From a checkpoint of a small mixture-of-experts model trained on Wikipedia: vocabulary 8192, a variant of SOAP for the experts.
Below are experts of layer 3 (counted from 0) of a mixture-of-experts language model. Rows are named router (the router's row for the expert), down (a neuron's output weights, with its number) and show model dimensions 0-159. Each number is 500 + 50 x the weight over its row's rms, rounded and kept within 0 to 999. Numbers have three digits each.
After each expert's rows: a language model's description of what the expert responds to. This comes from a sample of Wikipedia text that the model never trained on.

# expert 4
router:475513493463585482529463480467466527505469464471527491537466519538470419494531527440501509520400474537418493485377467491491524501451416512499479590486517611534545396501523447484430489505493507374553439498531432458496518529434557452537451405416456572575512534487415464403471512535484490484473584589554492582404538486473425473495468448620482556431504431535477491450500488540503589495396505501555498408556441403519497441541486533463454575484494406446488477511493513511402502440584527
down3:446541582521428546492484560532495532425492478475520480513439541488585416461553508505515511490481500442515581551504582419425512516422503569548569571532444435452543506531420491523480480494572541516635590554531588524516487412435449535512512495483522448550501467463563509464501480437502572448491470490509548529373596408527349503474560454545503503500520541477549533506535502544575537592441457490525502486467546577501557464556518494419422452518515513521488455418489386550464448383517474
It responds to: Past-tense main verbs. Main verbs, mostly past tense or participles after was, he, to, such as established, built, played, released, became.

# expert 14
router:449560444468476552471500448473530488482514485513530441513536528483530537454462505585491544401434548428458465502564451503437564435525497522492587491455544492491466556485546506501456493538609532484560516462494576496487495481412465489411527667465546434516398433574555467513417539488548507557478544541539565520598501433470534489508530457496495470496462618475515491499527479502498525386593542490430489495499530593605476508620430580516522512582564409484467463489383504499418547503445460
down0:535539437499470544517493478399496447513523480424517448468458406540523551453582493534424443553466493511558472540411527437560451494522494443551493510422428517452521506512591514479460513512460536339563468520458572407572459508461482537416431432495489529444434534495444473489568590486547521493546566519517471610521582408479515462490497518478508425483489429498474425463506541459500483494387530510431474570582560493505448468565525547484482468624481357476517397520508524510459432518526480
It responds to: Paragraph breaks and punctuation. Blank-line breaks ending paragraphs and lists, sentence-final periods and commas, table pipes and spaces, and the words the and a.

# expert 5
router:496472485566535481461478523475458444451462568581479573574472565510505494485539449516429531413445587470529554474537505437573521478459471452481457474509587481502530549546517557387359477492538511429477414501573525545581531523555500492512547510463597539561493426519465418525477424487495514530486538512477589526506505552494467450523507447514521425477395486512641577514565410545443516630452535508499467493535471571519451515535486435589507566543585512604537428452491504539455436451547463
down10:449557589479554491470494445465453452501485463565479486528494482553535415595456497640419486539515509525506519457503431476402502435538506542489485474471581556434509482505478399534499573534554502430484521470383509513532540498529472469404491402385443421466449541508514464430545516435545461443484549432389568501387454465435434501452397470367554571564599494582526546555462508507533532511555534488427544466470492531512533491447501455487466514489462556488431498487554518473489571494494497
It responds to: Final year and number digits. Last digits of years and numbers, especially in dates and table figures, as in 202-2, 201-5, 78.-9%, plus time, century, million.

# expert 30
router:554497529573478495543402515456504397524434463543514478437508467466486571469601571514458529499466501537413541537438455504494407565503519466474429439452551643521504510512429501559436573501583469477489512454499615472470602443498533521473560514470541542484535535482559477469541548486529441454483434490438455440399488563476464494491455529398553576435487555436511602478574438439527549590474622513560470492574485445469526559566487397501457488505497549518474494507445487452436531556451460
down2:485545482411492510552516519490470473544504548496592559430469472491492509390483395526457456454459532491506525495546600543526541475539455491551557487526462552465553449530492602558513546522484512470528535497562612464516393481490472432565450543502468440436521396593428567537616470520417588568492530440497487432476549418438531550605504472568413435501475495488450465493467478557476496442449584488445485472541560439493563502561538557521466432547447521487488557484560463554457445614576534
It responds to: Countries and nationalities. Country, nationality and place names and their endings, such as United States, American, Finland, Greek, Janeiro, Bahrain, and accented letters in foreign words.

# expert 1
router:502472480525545473497482544504569554458536524483503486494511492496544555481469473509545514575482492430436466505517473426519409473610483532533500508531498467508588497671483495490461518568447456491503503512487503494492481476527532464410556504470505507531495516527610520503544461575589547531542503437505576581509585535527633520504562397401542550459512574488529491566425453408483544492514537488473531405509514529501499403487425539532552524489532290540469475502527433469385547504553603
down2:452597523535512556522480526543413517467453457511427587520557500532505488447502390520477493499534433353488521491444444484499501461472546447436501522606452526406498475597486487495454489454489444518473425497590539501472546469525398471486481389507434517464535460489421502520523495553494468514543528511489415486480434536565517536493371494467514497467536571549444436488439543522519503504463329506559570450513415527531501422481430493459498576524464445397591465477476566511568494484548400
It responds to: Table cell separators. Pipe separators between cells in wiki tables, especially election results and score grids, plus line breaks ending list items, e.g. Votes | %.

# expert 28
router:459440503578456433476473466486539430535547495454544479528449428517569485434485462483560519467454571518450469591500517518524591509519539546534498432561487505494468468516519436449533423449436412572517491555510496428500522473493457538610474533451449483501494529470522542620505440486399479518554503547571471465452480446451451532444522375411581525451513438467517514467498564461464491565440528545542511477607533539513541538382569511553510619427522521478419484512532494500544610468627599
down3:526458454449455547547515470456523425353465458553521521561429544572535456474505588559553512471568496576513407447531529477508496515430460509455516410439477556528552453390538479514524538475568479441479550507530461520478555524508592556446379563502466430520533483584456537491516459487505457417508510512475496425499538471461519449571532488560477585490480470528472559498475522540611525435496560486563456454477490524442555433568462628510385518526500416500392492496455409390549501500502483
It responds to: Possessives and suffixes. Possessive 's and apostrophes, possessive pronouns his, her, its, their, and word-final suffixes like -ing, -ical, -s, -y.

# expert 9
router:478495453470496482563563537506524581472445523540534569525498424459430529542421500533514498510514451432430432480546476599564516578511540518545462428582453410422493481546528526553675565572452558448429448513432541467509518512553486506577532457449520522539497515452456551520540567454452554540425535469524479408470489604589467421463468495603416466527535494505486413466497508478478503574505581444544474481507555471457545472425515606476432516545492493547515502512459444452435443393487552
down43:481468477526515604439412535479455536463500434457437470433507413507529472461539469523545487510409492401452547475487414418458583583589611519506530514461608441444489469579448485486450567491484525527546536519567529461507565448462478474599472603541453517458607438494469475517496477461528502492542456483534491539491539433545455498451551524538420494399491537501474450487515547468527468533484472621534442520567557447548414511554526449528345486514471476446521585524533504583421513439481491
It responds to: Mid-word fragments. Short word-internal pieces of longer common or technical words, like implic-it, inhib-it, synt-hes-izer, techn-olog-ies, often Latinate or scientific vocabulary.

# expert 10
router:539512548497416571477460485473504528484471509541483528443472479508489494499451524509482514406462399576578525455523501451541567443568488506482556518492530560488604523324566468541488505552505512472475593491522484503452486555543436506531526704428521580529506521456507483476594509453485549540454585387498489500515595451502615512489532509465454505483452571472541488437582544546524515623566500448545491486536505510567570413548434549538455479541511562424503556451439507491473480503538530
down0:523638523435541492417502454532570493416552479493453539483536584577486503396479569497405502449550425543479459519572523490585530563581497547424477541480543496450497525530467493525505439433518587544524461456439532559556433455433462495572539495508562422570526543456430447501537468466445617548519483500464372479445482526518510597597465527511608506466477505453532522492464469497585459491487448471466432556556523445516508444582514558544551481569504444415532552476563524514488448470534424
It responds to: Determiners and heading marks. Articles and possessive determiners like the, a, his, their before a noun, plus == heading markers and colons in infobox-style lists.

# expert 31
router:548537591463447614518551529510484485495440475519485495497487518476470416523453489515489473441476456495411511422560462544443296468519515467540456456551543412567441596505536534599466543455459438553534464436570494495497555455454526453530540533485500452476518418522449518565467550468506500616557522612523540443577499486462455431532508519512496511591553515422537446449497420522503463463577427502492479522488514476470533346484447483557510509526508426506469560573525434528498530458477396
down4:571402513477546328558421505454467457451616480556562540522543452485460430526442363472536501426486459522591459475422474485487504517526441554614555477542485552553461514541521511549480483577538474606541559524513500484512581506499470529462492549459472498505512556434461480538457484473439520547528503492513596546532554456488543441573581535557469475513498565490450529474482480470554445532483473487385544585585457575591456556476521417480431501451527455521560460525511445536553558467539431
It responds to: Conjunctions and auxiliaries. Function words linking clauses such as and, but, to, was, is, had, and sentence-initial He starting a new clause.

# expert 12
router:525548570391532379605490455449481447495476455561452351473516553452478470497431565577451513397448443492477565527568502485500574452500461489417615477444495512533495575484517475451438419495546530498561505546478494468493581499474493519444470494488555411474499511551586532452392490503526489545445551532452518533574479543475536534479498419504548477501545533523469562523512451431467479595494537470505515527432547566535464461635428459503555529506446482496547477465365519456395492554514492
down1:467481523545493526529521484512481547450562363481455501446504528457527504628500582473586534604521530464418545483510476490586525483450477434434506477507540549533518543567514518445516468448457529562533482481475439498558460483519524593493523595463567510496499486527432630508524480404512495490460538504491505352540498516530470551400508473561465558547456436547532471540576494604498501463589483503474436481530505493472524549556455512444521495564427482455616559543601434413557541616551458
It responds to: Capitalized name starts. First capitalized piece of a proper name beginning a word, often after a comma or table bar, as in Nag-oya, Jos-hiy, Mar, San, Mc.

# expert 26
router:522496422606453524528459492481423496510498475440510536479450518505477487484533454470600404521514461448541477594560486491490508542478494473498567419480439498464464497624614531425436485585428549499533491551465479420503482539449531500528469464568429586364501559528508568487576480486479420471516450458519471546431514551512513487406550575467415402557529504495493575518555475488444601532395522488455508550573514490513532531483547560568500392449474476421424494535545494562532592550536455
down2:444562560499611441478468557541440518500422505512512507510422487545423510473441474606444447496481586483404474531505492525496567478404508467534565468389484547441522401574496519473577460512578458496438368479563427583510520564542478484504444358481443470428563420518479505429525516530477582494488510402426572506507466481456440543437479474502561522510510568560533476387446503450500519484486452468437477492400490493445494475521475499534443461455486571468547446438551524500472526468425511
It responds to: Prepositions and months. Prepositions in, on, at, under, between, often before dates or places, and month names like June, October, November.

# expert 19
router:475556528550503579629491503494473583476541522494452459456479569542482447478522463562471511512484480549538544522468503410502496553448485444497474570471427471495532389549591429460534531418532426459511556410568424476493538423548516593444451400440449568467503484490443427560558449555378493573527588513561491493514514519507622560562422540573460526538461465418511504403491472566486455567450505520502501563470571524471511420431542498471470468493540510603498473455459456519548465510529434
down2:513518472441627587504515503416444539585415487525412531412463382498453563506474526543434529590493455485530501448495440487472508471442505456540484467440500541447634510496454496379478543467479486516397537562523585430502451481439468544425478606528384445492444530476546476565529408533466497530490588477490490543524544516440587504498476495550526418560513515484411496511478418515541469500533510580531555468443443436513459484465461511423572463560482585546522562465539536485496543435514516
It responds to: Given names and name pieces. Common English first names like David, Robert, Jack, and later pieces of names after an initial capital, e.g. J-erry, Ok-aka.

# expert 25
router:504500509455564486421495367502513473549451454522456424568555560412487581490432638545471528480437550413472534468452466442587539477569540488472555455449428454490441495582509401448457511475563453550519416486451499544564490438458491480465483630457531424546494592541480506494498562586564564553477554546449426582556539499498490523512456489557514486431542516511517568495525480487470578482513528512555501587543539564602462404591456544509505461523524522524517491540484501514439518414532446
down1:627470572494489497406558418539507411491551443541460503414424472572531520515497510448535479474534465501555434589526508572535489611513524465496605510458511496539535425488453537462480571519444531494497442524474416511407442488468445375484562495555546424521562570513533548542495560468566575509458509562419466624465496474560487423415569527514542515459558443444458482422457555499498523572534500396520519484510478611504505482465521458511523473470479503559494550512539522498374514421542507
It responds to: Capital initial letters. Single capital-letter tokens that open a word or name split into pieces, e.g. C-redit, M-fg, T-ibetan, often after | or dashes.

# expert 20
router:586468457559548444516480598478482583409654556489506461540563504558530502485513459481512438474541529527571536533446533495485556549458423478560383571550471482484567495439496516487578491481495509511546490574478572447614408470464550474485486529510524522529468458480559495518473523602489458518512524489526481515576434482498396464468537509461467518541490500479576516507457412423514442455429494437391484542588534526498538421485576555437491449484481591578568463433593474400557483500572555
down3:532519422489514474495534485489578533542453443474448496470618533452547542510476541516590502553496486515500498546527466524477588588604584539473469520497560503528539461419582389496530475465472509599493513546476495451544458543565539562541427491501561435574624498521493472504526532487455469493501529581443464447527561550512528512473583480395498428467527448484492461432460543623435562501428472466446555550526416516445464551450446497552464465417480537558502562545413520529506651580446499
It responds to: Relative words, determiners. Function words like that, which, this, what, as, when, and ordinal or common modifiers like first, new, only, plus nouns after the.

# expert 27
router:438491528592567480448406570559572454488489492548524469442428522575502406564503480467552503491498484535516597396438545556411496483539541554554564441505488479479530520431397547500500455433488473514541556515423507514448471586426535526530490456559446523504472509565641435558462424449485532440569521518437464528434535537590582483527567494578448493555485490459401446466485467467515590571522404528511504556474503460498447469530469437489540586475508535420533458562509523432601529494521499
down0:520518532521494541400531535527524486499587550580544623430546465499527476406474467443463451534486541654534548554524521519424476424569477571450391491468552450511512456531531420582578551450481491528457545441554427601454422487416450471489399529453527578586595511540604524520592485474398508475511512520516537565544488493483517496499535537487491491551503499508482603509497547503541578530486549503473450457548457523489564539530543550459382470514563455543472522434480470487461539564492485
It responds to: Early word fragments. Second pieces of words split right after an initial capital or short prefix, like S-k-ip, V-as-co, g-ar-rison, C-ent-ral, plus stems such as med, pred, char.

# expert 3
router:463562509443534568533506458504555477419495491547569438529420537424548528392464471560495533378484527487464488523523416434519591472556474465461546499523539480334467543440518487442424514536526545490524493398479433406505474485454545456481529544469480456471447519490372474522358575567562516510566561494474465533435482457487445500577516451559518532482443492439508559546569493429599554558495525476523508597450434518521507463538522546521507531463497525503487505417392480476507450582506449
down9:472508518430475393479490556483492491546512411504519455482501514540488511457514464510544499443433520477522579423512540514535535532442471431456420523486422427487486554503439474447486487570480449508439470426446515524525518564405613417505601540481539501598436545494424434535449475483476501590448389415570516531466524469452473463553509563442498549467516481550422418459477511477490422467524520441559508604407602527476425499579483502497553577435554399559413511447451499499522553426504435
It responds to: Non-leading digits. Later digits inside multi-digit numbers, mostly 3–9, in sports tables, coordinates, times and percentages, such as 27, 39°06′52″, 4:31.

# expert 6
router:612545516460439454389444438510511531471432518528544525461493545365492488515448464442469463494580422499509546556534504443462489502482589515509412534493537556456544558497404537467443434489404474578531453466486408518494522504561425430658421519502498524601483502444551535428487520526460477528487602427480549636472531525478506435506442500550593433510558527517534481467447545472501521547486472449509562499484469526407534504548533528486525515457408572569527526532510562510430449546524491
down1:558556468513492492539516547505507482477452404424435520495576566515480571433479470595424607538473573543555512412457539458505460515510545520539449462545498433465519561523519408543500515504601467475526623437482553463491520507444532512468484470465478527455551549443485439466516490452481494455493570491539461402460524482482504485502516505452489532610502573567512607552493455606528471432554467500441477488491539444422427420603443442474501400459466534459512505362365460469447553484490460
It responds to: Name-piece continuations. Second pieces of proper names after a capital letter, like L-od-ge, L-omb-ard, Bu-en-os, plus percent signs in tables and colour words like Black, Silver, Gold.

# expert 24
router:438448489443549584441507388527511452479520569388493452480461440560565433508535508608442478516545541491516520496481478521503429567530510530488507476476541544553545474526440519496572489455481482517432477467510438503449481520524399526422463547498539418624453548432521395517476472502541574539454482365488471512512450509528466584582487519569411545495471499525531509563418522525613472491472424518586483531500502523530441657452485531419434597589471482530527450459494513482503481473422475
down2:517478600525577479506473482524456536424590497427534584483535519533523541540445449506407490509446427406484435534497620524498498421554475405522449520484503518571489508525548510461547539495531502415413413481439540540481567536540428540481431498592438489552525526520443424501461449464419559498427462564497483464454560530564550474538488546531486590477442491568585422556472549447516530492538483575470447588543446465411512537474537510411529411502417483420603494511473486459487476532570431
It responds to: Prepositions before nouns. Prepositions, mostly of, also for, by, with and from, linking a noun or verb to a following noun phrase: "hands of the", "Federation of Students".

# expert 23
router:511515518474486522543493438499498577556519574495504436473589471527461483481534571590488495546512480533477478502485501578433489431453574442541540516468448520459508506525422474497566498534666404472510558476445532442476482511503381560461462572430513475424494552433478491445478572502503562516479519536492485603545456502473457521454497525452592461501524502454381407444464473519441515384612528472535507466494583521496421402588451583442469533504485524439516536515483548501480649589494515
down9:534472585449565494615474577534481471585450483514470457563502572457426535476401505429616511498513525520540549442475458561601546526523390593429481389482529484575518525500457438476572509576485573527529480460468530444471506481536514476514526518571404447572511453615436526554517578407588535447460474447532509531470474510501490498484496574588578500423515505507552511523516457470519424452613446539477468534531449539465539461538604463459541576574530513456495513498456492495464495544518445
It responds to: Middle digits of years. Inner digits of four-digit years after 1 or 20, like 20-0-5, 1-9-53, 20-1-4, in careers, seasons and dates.

# expert 21
router:550487472509457514475497475529453484482572550509454516567543566515480399508552509445471462561548495535453450461529511427497524512487476458484498505507513481452553457479502527507574587539413411492446514499482447525555473496501402506428429511452497457453537518462386541423503564389463526507534536466559436478673451597444567474519567545466516532411527527575612584507562479454507533606435474501558546459506432442382515476497459413446505533445443478461522473435568461475534569543435556
down2:504523449527433381471488471506502403466530494476506591427539596568523539487528521421459487476450482478590520542469548537554484507436514520542507477616531470517480585521503463495492474424566463504460533497536424513512337498505536493543429458541443576416445506454441433472578476506463410462508569469537563536502565562566569544489521504571455563446472480474472483540547528474535487452571463419418457481411504516460480509598482496438459525473571540464546554339574545497540444485508456
It responds to: Place-name endings. Final pieces of place and proper names, such as -ton, -ley, -ford, -ville, -land, York, London, North-ridge, Way-back.

# expert 18
router:551461529430494543543485530536462506509464530553443525504494441561492624448569514531458466399435508489536470521548457504561583475466505512514560555482529526499551450566556534534568553472513501500566499524490407476590502608429489463545522536546523588531488366390570517539553558534394451480453521474522502473479482467476539549447516516434523570458458464480482531592422452450457539386528567496462557559452452588512551531465619489485456493500480478385448577544435439453518431454539553
down1:501520584519571493488517466504448486540505529457394454496558506461533484452451483466448482505429498529475408454497530510550443491480470533507456491609457442592566563407490548449470514551415531494506448480483505428477483566525570486407462464513542463437490462455595344526513442456465557612473447458537399445503577564478534494399533494507454461547511487461515551438431513557536462482424448506486465522516602529435455562521436388444461508564456470551602492511452570507464572530425527
It responds to: Capital-letter abbreviations. Single capital letters inside acronyms and codes, like SNM, TF Sport, OTI, NBCSN, chess piece letters, plus periods and degree signs.

# expert 8
router:523542468551514576654504518532506535473551495595546476554449532454552467478467461579502468421538562526474432469464424492479644462539441474484446488471547503441556459482492457504495494481681476494534528468507555516480572549536553558509527538532546492400452503529528536440347552547440476539517544469488528506526496476477606409507534481419507468487515591535433533543461498524552448427466550510528455536631545534564474499384468514486457562539553515487516581469522512470488524567480464
down0:493514508511504502545488445445520497466558595520384488534535468487463487549519412505564480445499529471491413521585479471550503544471489508459575518487549400488464412504393531515521557471552569447484458451416572499478553493554417546422382538486485528509555525507474493480455539531496517536532522504435506388581551403506521511429401536477528527435496427586470625370419476487511541437456418548500578504496451448540544590532515484498497449453519527576581442512519408536550479563489477
It responds to: Word-initial single letters. Single lowercase letters or short first pieces opening a split word after the or a, such as f-rontiers, p-ubs, c-ensured, spec-ifically.

# expert 0
router:537513504524521460516449470507496448453492468558538392504473497507497502425510544565548443522531498513456529556476429569442555492530524506479497424457517499459525532381538420449507575507667498565537491441462574511421532529463546454492512602482589496496454469563436502426344547519466527559483574412535463548582497426440442509508522459494512536469487573515587525534510386426490517486418567546510504426459572611517535475520488523593484484450502429484501495512386483477449465443516462
down0:415435512566525440429556558476511517530442564550502582559494544679488482426470598508489474476347455540552480481507536437521466401486578490555459572538476500497509549503557523496509506556522531532407505545538488494590467502486465561495557498475529593414481500460477468505412542488504467564536468573526436421490484450437487452432542577566466520545571441468548407515566522556541570539401492463499459535520454535591563519507542505455561480439483509443487512470514509455527558391488473
It responds to: Leading digits 1–2. First digits of numbers, mostly 1 and 2, in tables, years, scores and statistics, as in 1964, 13–11, +17.73.

# expert 13
router:481488467494530569484500542519458463498505422583519587525460533486476664505445541442473505521508416525544508593492573496449595462481572457496510482427482442478537451393463469548578470445538522556471522519500463513506523470540485562540505435419457393453459530440571516401407555541445488432563507515541467472499540505508450507468435506626377550501412532473480530481546462502485512454527615589526533495524619422520512578531507496489516507455544456474514446429491522586538489597523539
down0:451460472498495542366537475473533455465566543546525543510554524584554491571525525536499437528557520469542479529490434504518489605336498464539483514480474530408511508578484583511479584465473513448448439533483499462504486505462533510411457509454532535492503518455485491518520563564565459533502537587446491533499524530497498579532407454556557524470560606563517467548474499437445428496453426504555555548403469484390521455570387493558560521521476481494452461452372478438566471563529373
It responds to: Commas and closing punctuation. Commas after a place or clause, closing parentheses, colons, semicolons and dashes, e.g. Istanbul, Turkey or June 8, 2002.

# expert 22
router:497452418535529489438542514475400454467486539463488510473504561464494544465468498459421536537453539424455558456513496506553540509442443579561527515489577523532483467354581560558524499536421497520565471469475569596439598436488457455451567500541491476471516485544382483541442404527446520492484497459531505540544492500467443506488474471451459525477520424440353505522466563496445481402516458511490484528495501426493520446470524499379546481612510551506470484398462470415415637568469476
down1:539361463539524426438543463485525568515474592504523626421531518441539510480486420505531548439489489608542489494368478490415468497551453461577548522494567476411431509504540514607503460449525472398519571505441517497576495510488614437460548552553550572485445508486435491530454505513574465453527462553497526478537476474486339492533549410453529486479523614531506540483448427535500484409511497506582487482509521455496500553469536551512423552473462414510411442505471519493500495482486493
It responds to: Spaces before numbers. Lone space tokens, often empty table cells or the gap before a number or year, plus signs like $, £, −.

# expert 29
router:505521474460534394394537497487498568457506450568479412521580528490564434455515546502557525526490539574567418455425576468425642429482463483461545413495532555455503467469436488414544521525580468428499514497545615526532425506436521517547400548480481567505464492479515521563582586418580501492479497482472557497534488441469491452518535487486526425512432507540445442529477476532488534532566585608494493479478417577507509577553453523496521419533508380551450477565428464506471456481491458
down0:534436595414463463540460544526505493512471492532552441410524451474556509510554508506487594557495517436534568536583445412483509404473470522520539472582454495505430479552461480463574542481530490564454563442510460535440517481529477442579549487544522515500566560581551501510583508524499630534462526555497469500485553480488447518409469422575461471434490593577595506480530542508513563578470417470491490541559598579431521505401442567522542550443544466483549544455474498429563491356495482
It responds to: Line ends and openers. Line breaks ending infobox or list items, and opening brackets or quotes before asides, like (EMD), (age 45), "infidel".

# expert 16
router:600474590516466512436642496487403453568574597506496554520510466489517525456518503572440496576482452581486461518253458501480492461544557490533439567512566465451490473582473566479547523512504529515505474515506521519455496502512559419515457403577499540456549449503468475444488444563552493448562423495479481488475517478521558438476489605461472526618502536592498562454458519556522426611457463484521501427475573533542488465548489520493556526532462529494472554495513528508470491510577507
down2:599553418521478506443524530564564472483516413495501429388498619486528511520481484500446521551510515592501569503485523560522522343528477565585463460469580597493477663568464487594552494498509503534514444422457445450513613489542455493417475437542488502541594489427505516482471505457473506568553530498496487487506413384493506454463468409459586486577528483506456496472474482486489559541500445482442544514590513504534432416459530419554475452451493521464525515510433469443512506518483472
It responds to: Surname-ending word pieces. Mid-word or final pieces of foreign surnames and names, often in tables or citations, such as -sen, -berg, -ić, -elli, -nen.

# expert 15
router:552454495504521420461483497552517427400498519622531450542502528596446590473531513488514474409515532481382503476535433532590459493524463451477550544410520548464463511464500468493459478502578461452479549568510486497423489439504538580510554483525555455426496442569483550470589476524547600528505462538494499428500500488496411496621489467554473471471498557553534402526464549582459476564530514348563437541526555455452584544566489538477483533380525559573456534493516554503531550518420467
down0:436529493471429601554558446454538392510491546544500466555528457504441544450520465509548493492487603430490524524489385476563543532497478489534621583532548534465519395510470408558515523506494463478549449526499526452498541460479568533509483471450483564534489567536390429497482434512472645494522538540533482432422475455480456425536532601501522409504537572479470575494564507478502534484491459509531507558399469443576475579499441526416548486536496522384518551453510387542563481566484448
It responds to: Infobox field labels. Field labels and heading words in infoboxes and tables, often followed by a colon, such as Genre, Country, Genus, Total, National, km, and the prime mark ′.

# expert 17
router:454555548449514483528445432486517415538511518581530380424566515452504560471543460547508527411478501480456454466483433485528575504490499531447603477446490511436443514583522498467481517528641531490553501476474619568546552506493507505484526591520562477500491462603491497521359459476459488501480546518446467518592389434529524489500506519528533477440530601524466560512546442488520460453505514485474468514490503575466491465627532488525549521354481576506564534486389504507410427576449516
down0:443529598478582596430573481486440516511474445484530474499520466603541491457520556488480435491494495620475425494528485475473449530452559427527605455603479564511458587538486557491448479537408488495485494533510457486535414574543505570446476477405421551507483568505461517404501501581529545441545534475549491505557603469516462380480434553472494413464547475519579523578516404530442536462453561456478441538484431485468470407460541521510545529468524496463527485461537547488608453465535590
It responds to: Sentence and line ends. Periods closing sentences, list-item hyphens and table pipes at line starts, and spaces in numbers or units, such as 5 ft 4.

# expert 2
router:473480566572494391483415524566482472612567620503562538418417508602500520490373504472479439516516453453513405460481572483515529461508456501571444497553485549508503517456488517524532414524479497516398463500626523505480510553573444554446530435476591510449476521484539497461490523499620475484482453457522521546457486397544458588486482498479523596532504494542489595626564490493412509447507451520563490461429406466456508446485491507550435440501530542473562499493520557505515531503427434
down0:446624389510538596436478498619465494493550515472535438504439466602388545507544482583502667477544441469464526543401476487569515476512586518507515444497464412468569430513514468474487520479517432492551463523438523492585487433458561509526534517565517504516442573553512470457421484429484463444591469529492503432547525513495543592560497497524463528467527445492493537522474510501510471508565430540511553492464581403525525410565518465441477458567449567494446577452574563485481511562488530
It responds to: Mid-word short fragments. Short inner or final word pieces after a capital or consonant start, such as st-ain, Sc-out, She-ff-ield, plus common nouns water, rock, wood.

# expert 11
router:484505540501536416524534517523565540461474461529449597391534504495502550518647494502476550532546501532605578493536582612511516501553409514492476518533549511479538498445500412546481580482515501569470516547498437500448433523577540473483506473485466544502536592485420478517475431484458508393510517561413543535521493460432551533525587452515432466570512496542524573587527519592560405529552505534534515487544500460467452429452495439425391516438500493458538511431574434545518525410625466
down1:550602499499432545490542489535487482521464533464414499482490517469448557529454512509509477509482496537595448609513443485564408415591435521550510513499461518500517558544465575551582491498505400488480584463572516577502471449377433505499429531521464481419534411524457529420524561530563457498481517476406520525453549417394508576621580492430466471500539572508498506505515521513444460397520454528433426495474526487451509501509593477526483496553410554558517448405478533437547578444444525
It responds to: Prefixes and word stems. Early or middle pieces of longer Latinate words, such as sub, trans, inter, per-ce-ived, ind-is-putable, Def-ence, cons-ensus, Per-u.